Weights of a small mixture-of-experts language model, trained from scratch on English Wikipedia.
Size: 12 layers, width 192, 47.9M parameters.
Experts: 64 experts in each of 11 layers, 2 picks a token.
Training: a variant of Adam for the experts, 4488 steps.
Below are experts of layer 4 (counted from 0) of a mixture-of-experts language model. Rows are named router (the router's row for the expert), up (a neuron's input weights, with its number), down (a neuron's output weights, with its number) and show model dimensions 0-191. Each number is 500 + 50 x the weight over its row's rms, rounded and kept within 0 to 999. Numbers have three digits each.
Before each expert's rows: "comes after" lists some tokens at least twice as common just before its tokens as in all text; "comes before" lists some tokens at least twice as common just after its tokens as in all text. This comes from a sample of Wikipedia text that the model never trained on. Tokens count by the router's weight.

# expert 25
comes after: " |", ",", ".", "–", " 8", ":"
comes before: " |", ".", ",", "–", "%", "th"
router:448494497475499527572547493540495552474517453623550562406513542524551498487378419504475487520440430436557535392499454466447448457454582460520502466505521415579519541530424477522512521521588423567468495505408462517532485564540432546483500436524525574377501573468528514512433543502533453484495598498527528524490470584507523463461550444560505477435512498422526462366576445469460527483539573432490448536516442498561469564569472515518581447518437471450516468390535530510481509582483436454523506488526563613535521440554436551479521420490468493524529529481581581568426413444477446540
up2:375495554595533505498575475516605496451500506545458498596524518515492517451520519516470467508515501562548564460479438524495508462482599593480508616403504532509447473532515465507490435516427514535512445440441468476438440535464514556468488556530482561489537590586512505438489506558507419514540464427552517527578541544517549579434479507494507493570526461442606554540483350589454451416491550519536482529483494381537566528521529472475452533533470552504492476598474496549393534472486370491534564510500513526557424427381414524527530442398548497447502446560584477500530514450488508493
down2:435492495574496619459573494501421594565476515454472533454540483469528508442565449535589492578532564473513497512578489551552462461522403547502620515411498439520630569566427549456488534502494530479534494478535508512426427458581547468505565542458496514542523533537441522504485544448593486532433426493551555377492429397413511509512584523465484462511543536567515494495469510509495501553546539471493422474466517481460448471557565481476478531472467393410384525439527430541559504535489461423497633517576535474496470520537503418518540513477490446547435532511506384406496475496456533471
up3:446511522506494451488524551490490441531527538596568480509504491590451527620553488467596586503464506523477542504539507499467458458554487528438622512422512454410438549482497444476519494458434475461565507517490508427456565577464485533477525467472578483448441504411443481547518531447478448429558544434532532477505459585599485411482483630494548538533501409398508478462506422590468444473412486445508463556550428465606610459497502519444568463527455492536619505401586570594469488488490554483444517467515566533524494468418442573521537466525548509464528525544574489436482510437479523461
down3:425547463523508608563470487524540507492517503530489572369435502490494447425498459539602478460528445504467465438491545488391574519477538539510481527517512540526523509506427430384421496538513445507528479478501525511410488501577608428480477399458423596522550494467478444447502520489480450430581571452486589499545467394534450562515518555478502510454526493485571509581581475608527390443490469469520469437524526452510481557475573449578467490574559502463570457498581504453583510596429547548511466530497539470558552569461530485481539598401494468450464466586443565482485534478486529452
up4:428467520446536464432502438525597523497489472462641497481510471506563516534482469512467522565457420499448439559549508417462500453431515410452566540414508539539484437453538552493542512530543393508400536444495398489525539557537513542503489510478557454530592500504470546549573560511536483444493462502457486489558573415543494552533444556519446616568466428422466547489522516433486588533498551575554483536471514432553425521486562539525576494480446583484513558551485513504440436631474443543532488429430468521446464505464464519563567459457552488531388410529459378501474499450528440553
down4:489444500533476452574493503596478497414529484479474402530500439524486462532478420565493627461475548498488561438472520534473458601541510583496490590442544508553530510515482386502353588483512393510512456448444540552553454492495438509495482523578406552463385534455481605453475501351471465494515513511513609413478453543501423507575570533556427482482537541437544462424586529506474465482461499491519581531560491541546499578474400495525599554465535526579487557453521495546591537510480409465477474569472478517465447547478549464463497528490533458492554447463549519493538499494502519459
up5:461503520562543532505495525471498478469499487625517435551510370476522460438490463432564423536450517476574497528496558453483494575473513508529579480486533452471549399558403480473503584514606462449567485564422439471465541431458435552446540493493547531398425537503452516492550567535561524533519568533611503492592480524569562349437497599460407408527566489457559558450538408443496507489456512433485438543595479430491437546552468588493470412527530418515458503447507510617509547526499462509512506484457518523551520424491486569459499488527519487456546499533540526476495534453465568470
down5:450504455515519472467447491538452471606538559468506529484565500394536557565530581424481572516517428469517556544512583445412559495560590552557425477565477390533454577494433599442524506450485463550534534516539486499518492529549516519456517565465627453417519449466409496452521610504478559593471462487486518443425441566481509580522462509521473488422622476480485447525479504523554463502572560428418546442446598495521516538439490542523607501524510450467424442495487439562502507521447515480540481547465410449458407546533419496465484513557536516541448499460482516482459473524583405449
up6:488544473483467541564536540519425476489512510510535485520468558469426526481488471444575457478530467462471579461544440461421566523540584548499441423400598562522518424557492590517539516544501471469513440580397568527491474473515459467516481497481513490427479504399567504422445486368489497449531562569541575471517483557432627522542508435476597468470397463512489424546576484434476555518513478439532482532523439595504547581467532467511525498472491521516465485375565497454481482506426549485454566454535694517503558574491557506430476433448530454471527570545482528529485464511449553495
down6:423469517559438519485494461430553466520501440438484447437489566510554582436464506563528524551582544502499599552473511548477472538466444460480451489536490493496515522466543491434513467402485465505480450508490444505495445400559509494465569485526411513470531428586456525522467488511485588496570541573514444495488533530504473526474533493471533429458560562569487569536471474495503449520476446588504553497445584466569402501399487543487484579557525487581439464482504442643572533601555479478483472562524487522445550507465372500551396457611495531557553541495439524404528548482495314466
up7:439570477596474495470605531481404515593595543509502514478561583587487450475472606384567555612485564411515450458486470503417565507484422590486523515527540464598461554586508536529524520478555453533497461502489562484499463454505430543481487533507524502427495527494505553490447506392528503509478464615409567547438486458574501489509529476464497395472453457418483533462562379421422436480528520471594465566510475489552505535482497585505489425497567457493544431537461516459539479488502459486518535542495505531503437558455502495481446612537468403436500556477585497537462521482514518584
down7:524348465545429493507522499466456368547510491466506451559507464562539594557418489544483489529561571526496533500545518531447528522525409560513427569464503564484456488522578480622442380542508439499427433419436491540515546529466527510574549555597474546614434439562481474538519508440406642483503499509436537531460534546542488495442478522559502465402517517452420497506476497533487547507429447487523587575436556476524505517523595631428587470513469504436442518517448517465476528550420460554542512543469452497521478523486455455443462429474527484551462442467554530489490546481489480492
up8:443588473604443578481455555485439503465452473527446539470378437519460533509577457492484493531538442520548578437462460463451529556452500571579573472441508598564507505478483492508561476479594504553404499485444541591470531478529484536493457460514570565461527597514558450547484512480482544466484466517583498559454476501573582492495482440572470435504524519496607458399585408475371582516510526392534415490528420466459451485499508474559500565434491507466513474492495475487513517485502396516497493454440542556591491417469438462547498506589529480438606491436569477581552545500567505494
down8:460444486431466511552507567462521569442500554392569475525465485412507502490493473528543463545427484401541522401544575526467581520504535572490511483515480484469541483534498569475541394479487497523504466458536417468474558543415484504518481562498452474546499559454480490408479486431522718529468561529497480444500503522562492487556507489554603559504503423462533439576502555536540572482490371478463519567460560495508464462493512495542488453469496572411551464506576514430487538501335435590563512453521461475493502511435482544492498428472586509482483512536469457540544526648455539556
up9:466457552480461457442566519626460541554575392543496535489553492554461534594514380551486648511477492444461562458496411544433468410572508470583560546415527574529415533483552478491501527511439449526389473523537433534489422495414433418513521437500527575500489542451455469470430540508454532506502512489528467569453516492476554479478538517537520577511440529435491423510524446570525559450508614509480507602486502481533517483487568467470522402445415468513558432499476626552527462515497473582516551480425518458474468517547506502481527496549521506485514431547538389493571427498489430465
down9:422529584587464511464481480513544534466558495571433483459454530420437516496581487527566516422562473405516527532537571554536490463503565444499556520426601469471483452562559500410459510473494502449509432493503512491536501562527481571455534616399401422559500453428504483570476533543460501508470531588428616576569406472540512406427586547426549561514408447480476539546479506566495490448497518555506450551496496516564520516493499387472511430479506498554537502479499479470587481548507522480496585603570405583441483473445439470472499527428491568505464474531482505496544448501435487399
up10:461498509578495515474531545515447516503500454567465577503461448600491512621352534395442502507450522448455542434627440501488464514540558494479621503470511503591485407465481606461507556551551440555442502575475495512478483510460416553441527422506462428482537520514465504535459485485445459484553479459469534469479570509509537554566482482468548478477584492459607465408531445469452412457459582473500448521505495450573573471555509519508576440442470419428405490409536406478533542507474457465532575539414516539530538538533537528402563502471477453443550446521518520539609519483508466480
down10:456487461520530548503456551493559376540419555468546575418509478461453562443548387610458451607381462466473501441477527532473501581493452492479440422516518442489492532559500529527592537489482478504583495451524521382595564493470495513498472529546541516466408522521519485469455482509422516545497473474476471488510536540538596540468442530523547466625465497561528497597458452547581474503501408523539449511443529517433511494576528555486504561404500496504522458557499494485441526425467477603468444463489381461455457579543472599514468395517578566503508621534475483503499515545472425534
up11:455558484520499600540493486520414584543478499502515585457477497532482590511472467547482440449524498429511493489437464472459493398484574485456450657471575473416554474533564549459496559547557421508492468573487575465537562532550461513450542516436526485442455593485564496449500562501598595521498588473573489557545445455481424504423536514490444522464427506475418419459469550506513562499506514374538528555500476512545473566493548507467522439511455491535459457448409545553424451505501476427509498472602563490563531460469528445435501624460477392540547575561456508535407447465465501521
down11:574514474585522453525428426654568515487515552468422523395518474510492451551480590404445509385517540449461517492571445443519417466430453440606441492482590545490477517530522481452590512468446544467425479499500489555492511555511472528481466539460475463558596525501520547464504550545473464452576485494533451548522478572450530498518528522512509514438539514510524470401510593493348505577485460559561442517454528475511473481482507503553500502478496486568408479507477554489586462528457657434480428540499486513494362509451565480442530551490447577498588498495471502429565492522535579476
up12:466588483580522491379485590422477437567451497549607431451539429530487514458467448538454472415447476522505534607513591521469488562464498487498487457502570476506601470564465546474565555475510572446501461574396458550482475481494545513474480543488497473567543539522515420505515543528580542419507558458435476470574478545505539495469525585436451509490497451494534433496462509405463424406499567554648515510487489475610379501518540538512441508499482469472486472449543519510464565605455437474454524464584532505369459525540419460450576447474518486560454491520540555489533564497512530563
down12:478485539446461495559453577462461507608515502424534491465410494490469567542431505509488545519519497569603531467434393560500498581450432525507530499496405549548643499529523496463542514464479478531505502465509537524479462414400559442425442504424441443576434534588469459543499396513636583558555391487584464475466490460460477517527510436568506439526438589577508559573502476509465390525548462505499475538521548458531505526520454519550476605507439583533448494525450513516422548494520524499532469462517558536464546578524471545519494434484512485464581494469532406501459504477410397519
up13:540513490558489484501491490439417453457609572519517535456531468545521531571530425463550585529516509488540471502548484498487506500502541527595505518482554517555509497440522464534559550518478423510525373550492475542417461513560491486507503494473527497396477463478406437395391465559475504490466471583594500509552567442528685545551515450504594453498472332437511480479586434497487527466481530458530520602514468454569547522429481451493465535504475537471521455469450505483595416527449442533417598402448581487438486522564550481459499420538514493497414493509487560536458517440551512492
down13:431499496549433416588462536447547532552484508449406404484465495542547545474525466511483499501575514498475577444510506443563575525464461567469457505452417500425474562496518443511522529473381493570479518482527472514511451443504638484526551540476475621550403505515471495469558462530427640507553551497475404415443480553509498508500440493583556351542508592520454526557547472524531484500495488568404476459408507509590534542459554523503486368558560490495493466494483465489482554543436414531422535531551467519514559472510557553548446445501570541471529530570533517440408493507486523461
up14:397560513386516476429401546543438586574512415609506544510450503447535547541389487450476445473536496444511551484482465507475439524509512562448434484524508381429517518543468476522424520513539451423516521472444465476544443464516467520554470455576500477542468509522550505593494566449491493477533611370483573538491535535604449478480481519579473385511586492467478519406463518538509494572481505539539464627465463510497423459572525573502538517546472473520496500468557488471534480553452465540561506578549547513582484505573544508477509464459533430525453408475513596586476522525378514550
down14:494613504417515508441489506482558508546409475540565544514462471536520552564498542472463541442476503439565512465474541424521602519496504554438500507521427520395511478518543425455527476465413502527455498472437421454565476544531508499527569433484543498529433602475496429525506476470459642535458519559381495495514464473493604549510546494528484506486573434443478528700501495476508488560485386471557619442531482490451422438472513483553551561500517557499502505599524462457373541552467603447532476540496457458424505426551476491483505491547520521515504498519449456522593441483561449501
up15:396564503477515534460576411549541607504469494504483476550517417489491629503446566487574519435488484514499570514518485540445530525461516534442482486470450423406447572491551488495485465530449504480524503541483527441455626510475505549477511561463581502509559522450609520477538635544523442413524569435546542429571499472551491545501465501414622531514481478414529519412562515442449399493455514435523583408515528557551454437474476531427529583556445599439460477527532565504531507479531429486438561475485518453485398482469554448451574502460444583482482483487508485582492553522459461490
down15:422568584457489518516489474454512530480502542447542548458473542511531410552422543463464433534497516527459558553486485509450467430457473482590545510531553531561543514543448453455556512588605503457605618502626501439476441413586461518446491446590462527394649578514505530465457521531503470499481500417514540561503515515471496484520524467413527423459549419534488477545526482609521483432580480514418442460411530514497498429440426448615487451530570489532529435540524476522492404544521457487502536479544430448524470479409438516540524465508529493399527548554450540530430523551482472494
up16:439472454538595467371579503538468573428463499474580546500464547574530597457508547514544565586547559497487560511488486510429581446517539484462531524574510429458506608489467462509499536488424483472572411568511540467543480394488436347553500460473541541482530527586510509423510506387495401489516511485579509470535439489501522585558508508526441461441597591468595416445507498520511465564440427431463533549493454479526428480434570513533558548490467415597463500432473486547465506513512538491536497481636503468476469487531505439464520476506525526446522508551470512521526566591494464486
down16:500504561590496435390553491532496544468538504529451471536470489553504479557608491459473447490472471559460411556476476549540565448515555472589499464500529532394439454575447561542448567518579586472470596593508503516571454410543557417489465469427498492504504429404524418543447502519596375510493551490465482500519499483443454487488540455556556516532525529437554530501495489554513393467474526427452482455564508534593544571440454449494430445440448586512524574471509549491504537480501530572478564460519445513514561518553495537442545519512426586416484510522509556438385470481391573492
up17:479520518392567502528426568471489653516534479549521404523556438499497538549535441547525487553484414487485514407493433463421487445548550514464536551553562513551531409606501484497476501551538505489443500529466466496541552583499425528481494525532524370378484475536456544399508525437491481485522529502529567560541607461460551589525467567447516468485530511396542438503450491530443553513373500469461589546518543493538531533474579465523562423542388534491411550505497559535514498553466475441540519470534527479528518566461443422393451434541597464431496568494471465530469518470494526483
down17:488423488512466477465533488480627498491460504483523471485447528563483476522481484517478526481513424471582468447380524462531474463556454492556547527532502457504405534519518426648495532509493486536506527463468494485528514485516439437487457509518519497441480481516485579511513423517489531544342561543569564564480598485448469497496513513511572358529493488545467466516498553470467454521427569552532613445437484513527439492459524573411457556505576496529569527495613417576534477494537504430545456517456584588450534532515525423566539525510492405517527510316480515424542492546604428511
up18:505575485559525468535601530551539529531472445540526470448519469449460434394531507378534484492451523479507524560539423511428503528552529525492482481518528538547575503402546427531552516397503498492487488560459464489547448482478467505494634428518510485494471553473566527451439627489504464504534474388508565515525502516466596389468415464500504486569427410430528546471507502384565479511527514502516574531500433435445524586409506505510514444522432414583497519497562460547502548583487519447508444430474511437359555552512493544416504448475575556574481577516467488611511507469509477481
down18:565517514495507467611499511545529504491544451557443447519537595568511504435513557484480500468502541555451423520517522447468490591463542504530457468547482499554473442501615459512384465475478501432438485536503551509516523461433445451510533457535559468446535426573468489430423480551573482453555493547486499546549389510481503382536588446551494450529438502531476497625543535509523499603561539539480585439506494494539417484495488469400476563578548532497421480548460443418573500402498484515525593511520548530500541398527398461530571523443492483513563537523469386437409498375485478529
up19:535509500564582521550435611458574535526476470548578381433538513511460436475459479453496423517483635469533513447583492446502455518533468509500540450559471481469466585555459462440561463405615495403465500516500511556487572483481441406539515532550553514527415460587515482437450549469559503540573436496567543466512590502383550482505537564509554476426519439492461515427529484537492547453537615529563473528492463455494510485518559451486502581445473544458498477418480460547552489486528490501580460612514532413403524524504477530553554433448490481530445585588474458516501510447479545408
down19:446465520520491472532499564491561406583477554494511588529530545440527430439473390468497476479488528439563487483380523466568485498437540474526532523542517448657585570423475473529510504509511497508517496498489492499458601563451441510452474493550593467543531550478448597522604564523463490536588448467498609445537537463486438444422566492453572446518427475538517492561611516597481547371430539435417445524472474522491480464399547506377551513481491505427441507505500425597519473509465455475540493547515489542530454471453489407507523500472571419564518551479542499506480513467549509517
up20:492484488453411560516506567553413493510476467462571367472497597545513484446475533497596415486481545605465574472479458484480510524511477414502424493531572480474425575575475501486541512485568427461433492533396568472517522468507518431521561501541510573646570502433593533453369495355496515438544450525562554508419513441518450436532507475477506441465376515546462508492593480423478513496523536520445485497505479526477546526478538463531495472469503443478563428427521502459479574571461567466491614608547555513549558525494464498503501541448515532476526501510434475495505448436473567468
down20:486509506441507520585481454447492520574501557476486467501513521448570441462467587469469538500545512469632546515526472541492500508549432426530473522393513432524585594439504550419463453523535446494524424469487525461535429561489587539475591579452494519472484546530494565572413534481554589471400438573447356438500488486581376530492418484526423455473474566549462457510429474450439479503492480478538444488464524467458475484532418546514613498599559445451387456404587490574506563494451520487517502526566484563541514515489450491586452488486524453569519462495507484467554533559530511534
up21:471494431535395475401573509508594542525434556538592466534524539525526458562561531434532489401447548566474495547616529523465541577497461472514535510585583428512526567450489582475502463473483389478504526476517460485525459561505494584463524470439466460509520419450459449509568521468568458548553596439442469423483459505504494432557450449481573568497475505491629468442374555489536448502444472364525449472510497403546580480508491524443593535530476589409534526426435525556472479507498549478520457494494448497446533500512457495489545506539545568575508556577422497473496476497544435475
down21:556515536547468485557511569501488483507520493484477512507531456470503517464509483481519497469536449619539447501430473501486510487480556489556503514547591510472497537505468520477435567568396407573523510613428625419437593466479449527543451621523464564416529457607482495464427452501478494512517509437459488520520446564535521400401500484528459557533399521432453502503506501496536474462523580571455505520507542477538539498475527411422520496488514603500497429609496480451429461437498506478411518452472482565482459564505586549571476499505647463488442429474549490621545509384459430455
up22:507611479513529546521484557451456433497436541505494532494491617562510509533456459416451452564462484501579553550535417485417538476461449490546547505450539519466546512550448519534471545456478509483522487532427532580477494488525491473518546456500581555525390468536498417498432511489447538474515523463468626436420450568491572564550517452507570437438487414555541357454586501488402475480438526500597474488499435561540511415493478528530495575477520521526521425381580450457528575575530502404499507550521583538510479560506462431484508412524426441442560507481535544562450548428557434544
down22:536359514461512495585518442540385595508427490462509526524490490497527501488516531516423519554481544392507493527520463486528519454526518457466548458439492573510486514446556432556490528461452486419449484461525541498486509513477478482440610406498479420506450520492490554562481581519468524532484527422440507507459473531599518507567559420555489518541383527509597584518493528520439431567442379431459484561462535500518514510607560550498545561501448485496454446574423441437505519598533473532518549513481500563476477483518458532479535335519480505472515575607504511483474520586354518576
up23:444495523510435592468587532465561478505407447565492488481471483516499432442516453507475453467481521517548501504516433475487429562475500439457479484536450534520461532420480590425556570481493562497449482459437474609515555524457487549462529517545497462610608500477479478457524539517496447463566483422548503550425555675500588487506546503440570448558530488582401544492489458473506523465549615495484465500466407533535488482545520578485418504484517590460424510488581430423513539586490436554482576552593503457508461456493487500410627433442505508567576436467453499454523472461483431529
down23:459523536413471557458518477468450478441528558497449611460552469552537532510547475491459571491558448509465509549426489502487496438600515493427492516457540536502522508483507573464484382496471475521437486523513454569420452552475540401528615436452458479541564468464444546498417539414456567621636523528517528543426491538531438462465475495471567513442467594536490491469450543581423492548493467366492503484474570561548486471525474586393564418500470481519581427563459418520518515531508592584559395485470511508441500522498552529426495503549478541543467560494448495537518614504494515465
up24:471522515486550566507587458496449565427448521572479536540446545627506471534431532426503425622466492519508563466510486502465523470514549481528473532502579591470481471509451435531505511408444518519571495418457483529463471559457470513546505544495466519515487508534449508466471460505454434522579586450520586456591464613530476405585476470466513573506562557440701475382466464531552512497475565514448496556568428536528533455489484385509463482546516447493502481508493582513543575544431404481466470555488477512594458410433500491512504442552451498531528473433583519472482502473482549413
down24:474519529592424456468505477564493522437572485490454513520588509478486473434563570559581508452412591530498553478520459478460439591541571516496495510474468514574502562525484483554471530501508568521529528558516408461485488549482520461490572616352483458410503521457460457469585565532421424534532528511553598467425531516389451528448628447464510551475487461475513596503554565539503457447481563534445456454487499504437501443529441512498500501448458420499549415424475458537511498587504528514374573408510501526482451490500418512474568491372510537530543512507549469539461543449510590461
up25:461483493489434553475539499548432448455460523541557566447481537646539531614510477410525484595446541591451511462492468446435542454503493447404537511507564439476477590535509532498548561514535403476403473613500647454422499484548396458431531478466543534511549527405541543507506519381529556409488543503589497456480585490524588509547562477485498391501449419507454413474486449419479470463473476424460439500505451500600505515540531531521526546484525523547531464447521483523492418525495578503465449519570494519551451521438449531492517464515505426457581528451532506538445515524545534478
down25:437377509545445516508488408500468448511436518486593499536431450510501504465460486549527453484497472584540515540459456492465451450490492509549466579421595583500493603525578504503481513421520359459414454514525550601538587513522572531493557516560466524556520488507557565503440582449443533433402498465508559561502476597507506479573558476490552503396606514493507517489486499514412456492464488416556479590438558439447481522414407585493411578522483480536504468445544500516543527541387532491522540524552589453491500553501500468475509373555528552492511435444444502538493516495513438500
up26:531548518427389527503405504471511522463535418536556560452450571528459491507508397449523498504502466547497597421441451522473430415650594543424515445426499462508452589543553594471506521504535537493428499440460583608537507524443328440547478411471500517460496520501531512469469508468554532507514563470528537550524562519505514410441524490576532449460484440493504442436502358569575593500568531460518493545490488507540436467560550493548460568485426505438514445457448562575511512543462450499495504511539563512523459536524427527536496516507507452466547558470575507564482431466465547480
down26:331504509534538521449541450510634570437500565532450493442411458485461485539472452510459413474546533507534509498451520504505597441464536431428612476536514522549489512484507484517533471475477491483350533514451497541414516566460442524406457480468417456594628521457473479543479473589458623441572535542535483533465548492462531516507588448529544537516505401458402503514558506540513409487475466473520478540533522482409439477550531502488441483523538498447586426508540528544483478556435586411519443503508508545413536523475513542540505545508508480470493550514434565563598555544512562496
up27:505528539505487515575564472494526412439536510448492509538466484537525494436522499475529540510507538515441567505581488509512538559518541601489460482437453473475459539520493537412527445392457550493517546427469474533530563437549533429492475443454554622443443529446450475492505440410445442481534496543529519505493518620475517578579510550427591498451600489440429503547506498495448555461451504558532441514499458541581574499506570510426406552555565526558468538392543434405509441515480537501458551396539496454491393541497443547557527446472494342466452481538539521487490565569400588485
down27:535467507541399522491531565543490503518520497468487530479568499534502522462474469498482545497475442468586456543436535544456504484464512474525477416477432544495535502430531479601456522506470431475393476518523403536386416584464553563502593483478475531581462441450470433549509456463471580508498574593471479512522473588458501479575509524443438625478549514490590499422497478511405476498494340403459623445542529492525501496512436466590498505539456500355531562470461473458574544509538507550501457520613448510522489546538461556417442586556526531505547518497588568474474468468462545507
up28:412488474451466595480441467612567439489506542464512473388506450511532526485483424464483523536444455479501530427418531451469541531418538482433525492558439461523529500422476560496531409449609459505524507557384480505422488463468404532464484495448482564447566539564499514529497499535502452510462570487528469529577545530497577530476474554556435546493581547537476501508530507496504477557463492414469489572530479521568414531535556475524416520507448554541503490552435469484358498562457472451537535488576494477472484490525431468568534645480509499493474371468536506688564534573515540456
down28:498469530501522409527531461513573511394483504519501485497460489494544435548385649519470541474504443442538505592389479532479481449626475502579493586505521536452467496494472469536466542412521512479503481553427504482542405480500439488486469517462454453444487460453568484638459584456548624583478553534486510456406544512485499519533516373466493457419508476525489507608504535492577512462504533487611386577518514521490428512483394527545523547555458528585487567394443541555533501493513605474438546460478506550480524461537500427394508500493521511499474545495478530539567507545514510484
up29:395547498572424502489507541519512497533535437486496450492466499527465530441384459455524516464487488499489516489597597509495541532523531566582510486499482518494460409419459460484554518580494427529451499553422508564373520456550491508445478394501456472520535550522577495494491574499526495536553473526546458566465456463522499511571421575506517459467592529500504650496586451468476474513465564447534451549591404467528471469450454518475517412550402490503526550402547462545498427445526391510515534510506513543482409385525427620528472486532511452524549396528550548517535598560506442451
down29:538557484530597497534517461422429483510566530480544510556488511517596592540502459480558504538418441492551514487480491484403533522494566488478435438507529424470483477513481513465470478514557523608499515528438486428527378513512487519504511443502477601508533580533490436479486436440474600508533530597476477422582598500485474502406449561477463557511503504441484480484501513512580550445493467477620548515524478482442593495494495486546551467467393539444486504597546454451400515453396496562531507552543470417467555519509487493452393423452519534638508411444504604459564438577537443537
up30:426511426556439523529462515512542498383546504554557584458522492495535579504583467504530498417441491453487482593453509524447556583472594517454559461477449477523559513501531530440533499524539381516433428525467493455491524472530478539426551555498495518546518508545416459483575504509526518490436623485479484402664529512415513473493497511537509522438531445514448489551487597508549464464506508439618497467533480458493495541486564559508497489539486582427455444425428525506570532559451421512460519474537425461391463430514511481515466436487447600626462495623458470529590507514442541510
down30:518527542498588451494500503564564463572454574466527473534482556507507500519450562462565558552471598482496499536582449479434427553409499493456538461461521429577556564559476493497458533419468519498535519439609477477436493367531447398489484398470479555401558530547534521547556534426403491469517460522528495518559522505433592570504498503566532455595584490513489519460560499497494498570477444538456518531451507406524524487550528547524463492406564522408406470465475506514504491427478477423487439558470501410552483572482478555486426533530624478506620413432469490454539464416495489491
up31:401527583549516506513527554534591599486574450463528522517472402491500520566508394447504401532487485509518418439454458557434519506495534475438493477480535574435526478495486517528511547577584421592432492500437542546470466607475470558519465433446549564502579522570483466526501580522562491473503602532581510482523479469571513553522452528484420440569531519460525503455545402470472562528517555446462592587529455507496485450466548524518450458479454484457447534493463561518429464516493390481484419575484501526518508379493462456504469550527540508426501437488489446580522422437647401508
down31:602491417476504324527458510490570478440438684459495488468445463409436544488445547459487558562522491357572451487550521511581558538457540525553556458534451463440504499538556553473538530497569503535488565489516439444507449485485393469495433485521465464438482583517508508585514435438453566452486507537505427606509510543432516407492491511539451598500534511551501496464549495440450526510470430508539436579542489491479565547601492466585506559500540556491469543495589481493559530513471541451471407522473448465458527567488442511475459507504515500445512504521502548468534395590443498473
up32:452452624429494568482517449509499514601441397530482541410478469504506482546421525534496426444479502467507614431532454510515466546523587494330450417511587501498423557559496491443444552554490528509491515436418573497504623553453482489504488574566479452463484547452565512526449531494514502523522468439524492524548549557454454424401534485486491554520563521495520486497425447482586496473510565473556473469534506518443423551553578446515466477531514475473471508542492427516522579556456463570428440484507522432469485429502482521424521596421491475536592453468443470544583385555420519498
down32:393454478453540531465493459511544494477493622590520565410522496504541589498508530509523507480463473522466574538557485512391453436520505497479508514523410483562502511457528499392509497447529488473519613611429461463443482578503547443511520476475543518517516527469472394506441533443555595547450512558490454527449518525491543575500450538507427573504509570543474542501511472468549468478507423337512462592416447538496593425489481599470442528560500532477454425575403497488475449567482524518589523496475590433455396564504447527494506464581501459434527606543486476536563557500479455530
up33:401494609447506529476539475627517573586452458501489498647507489458509462510525501524545501441476441494455626383526485445457574475462499463422511477504538453405366484559459451476504399481540451390603498491432482450506503484475524537544481538480484486521498553465529549496605551459464487490592546461476615512553487650496547473582461480421509395567458479466505552443580420425488484477523514483543514464570467464486531550526528485418485470488498449552572509485490574493470508545528464469467428527514565519502560495450483472461533519463523537557430518499464446539472551504495578446
down33:573482477548488517491538568445473482524535478456548479563532497472434547436521484420440509459540453433520427533521526466504575453410478457562526478452474468515523585495565525432441588501529382481462506528511570498503630563533592513451496542397509449456468543507496584516505505452505532546479524438543424489458410471408451499411542540564471485456485498385588553598483466416456492594520562473466508586517597404384522496485564434538543431587498532538464517544532462475524523504466530415482588514409516494527400509478394504540563485550578468533518500453553489483490517544557494520
up34:418504552541472521424498505451465534488565456571534500444441472561504512514503529485482461475515478528542529466514486443460403507458618423502570551520492575506533550458362462506485525513472459464478428472449492441523558589524350489522532534494514542480442542544515419439560466557513499454463591472498529503537391519385598537525601481493500494408556479537438550541463468579558533407428586445596519528530495511521559613509584420504520475513512535444458426441506518474550559566477433557469504596593542479445511451500519399512484536436475547519474539523453499441535470470421522545
down34:526512547459520440531567437499567489491515459581498498404545527568479538485553558428498541478392549500479498442556464451401373469417525546410561519438512425530466542546444557459579469452484558558453504461477554520473560501624503524519508550506507533493499590498522493548599578387468477430533544498509556479475488419562460488466490453460547456559511589521432529485473447623494366446511471610477501490494502455540458449477504549545455505502555440542470464426514467496503504578450542507539445483427437519496451507477477529571550493440528522447551581622416546549479552443487556450
up35:504495503470429507436516527528464543561483492539493415517449583557430491598454369585465445407562492511521562500551443503489416466444497508392520464414513409409507526413481539535466417528552488460473470555520550470500467624506539488417448458535541524472426537520468530486502561474482541485478550408559509475418512399568496472495467395570494461448575467484576475508407574537540477479502540453434475513444531510444545472559539422477608509524475399462603494527510425526490456474547453570523540566499546466557509548528507552480513620532560515476559528477515590537475435462499551491
down35:416447409462503428543467511464628497524426511495545516455448488478501523543511523505514511457521457396557527464507633468556585507487497492451486474484481546472455549466547514503530398458473466530424443465518428541532495529479431552499497467569454472580476501539484544514485458539540694454530498527510476502489523524506521608495455492544575559533545478478512470577451466484449546490466327548503581563472552486380509375518563433492491558480460494504589506529514476404436495526433597508578511505553535526492527453486508532532485452474582519474402532557478467492536457582517397557
up36:354576543416487565512589435543453600571508374583441517514555463466476429538440448492473455520517496441481533425457493481500489513422526467463501496483518654479478419544536399509450527536496540531531502529466528529544542581479431492492445506475547466434487549384557560490445558541543471481544553460528612502516523553429455534446509592404469436563506575496445498463460437498539494454498557501560449487530483550493574522556539465465485405544472455493472510509566588457546533566470439525511516443536482562525471390496600453429529504539579426504576527444522478513509520493448517542
down36:529587446489512566435585499582523463461424574503462528476521526474466534594529616456555541445443493482506525533433537365515490542481548417599513506516432468516424481559494440585504534531517508507597531584491403438472467529449463527485438466567576510528469528457511517429513477483537534507598534561459507559512557513535511475459372492489472490463479444539486566423480508464517525543585497478513504363463446521584486472438389530389507465535559482476521424518446479439473434503489585446603422582459450462473502522525388517596486483504538530444525555495498529516477498545543431523
up37:469487571486500544425531521527419527552517483552566411576455488558458587589454546536465485452524538480428525515535539555505459527419498442524514480613641546620519539539468528495498557478497435560472524455430565453508458480504434433564445453474445483554628509557575393479486480505481470504538480454520530458492416517556517518470511621416532460513434586509513536497500456497537424444428562526454451529572481527458470519471488424396518431472467423451529511412469568477573577508468485420448461578486474493495536475431484416461496519480574542569531453544542498551505545576450503583
down37:557547527457540535418486470484450409450538436426406509502562505466513448445550471527531578464446558532463542487536499539484478418539543503457548518498558537444587441479551586447528481531457587456453403543473493531542423517479521599604586657528517528586463457538541498510533477510462400531521477512467500515524484558452442410420516623422505483497452530436507493491448467510437577515512645469540511582492504439452510572432491553444491535449524427577520516595494498564479536551510456510456466526462423493458490439531548557459498543522417524558516395505484496447494434492530522421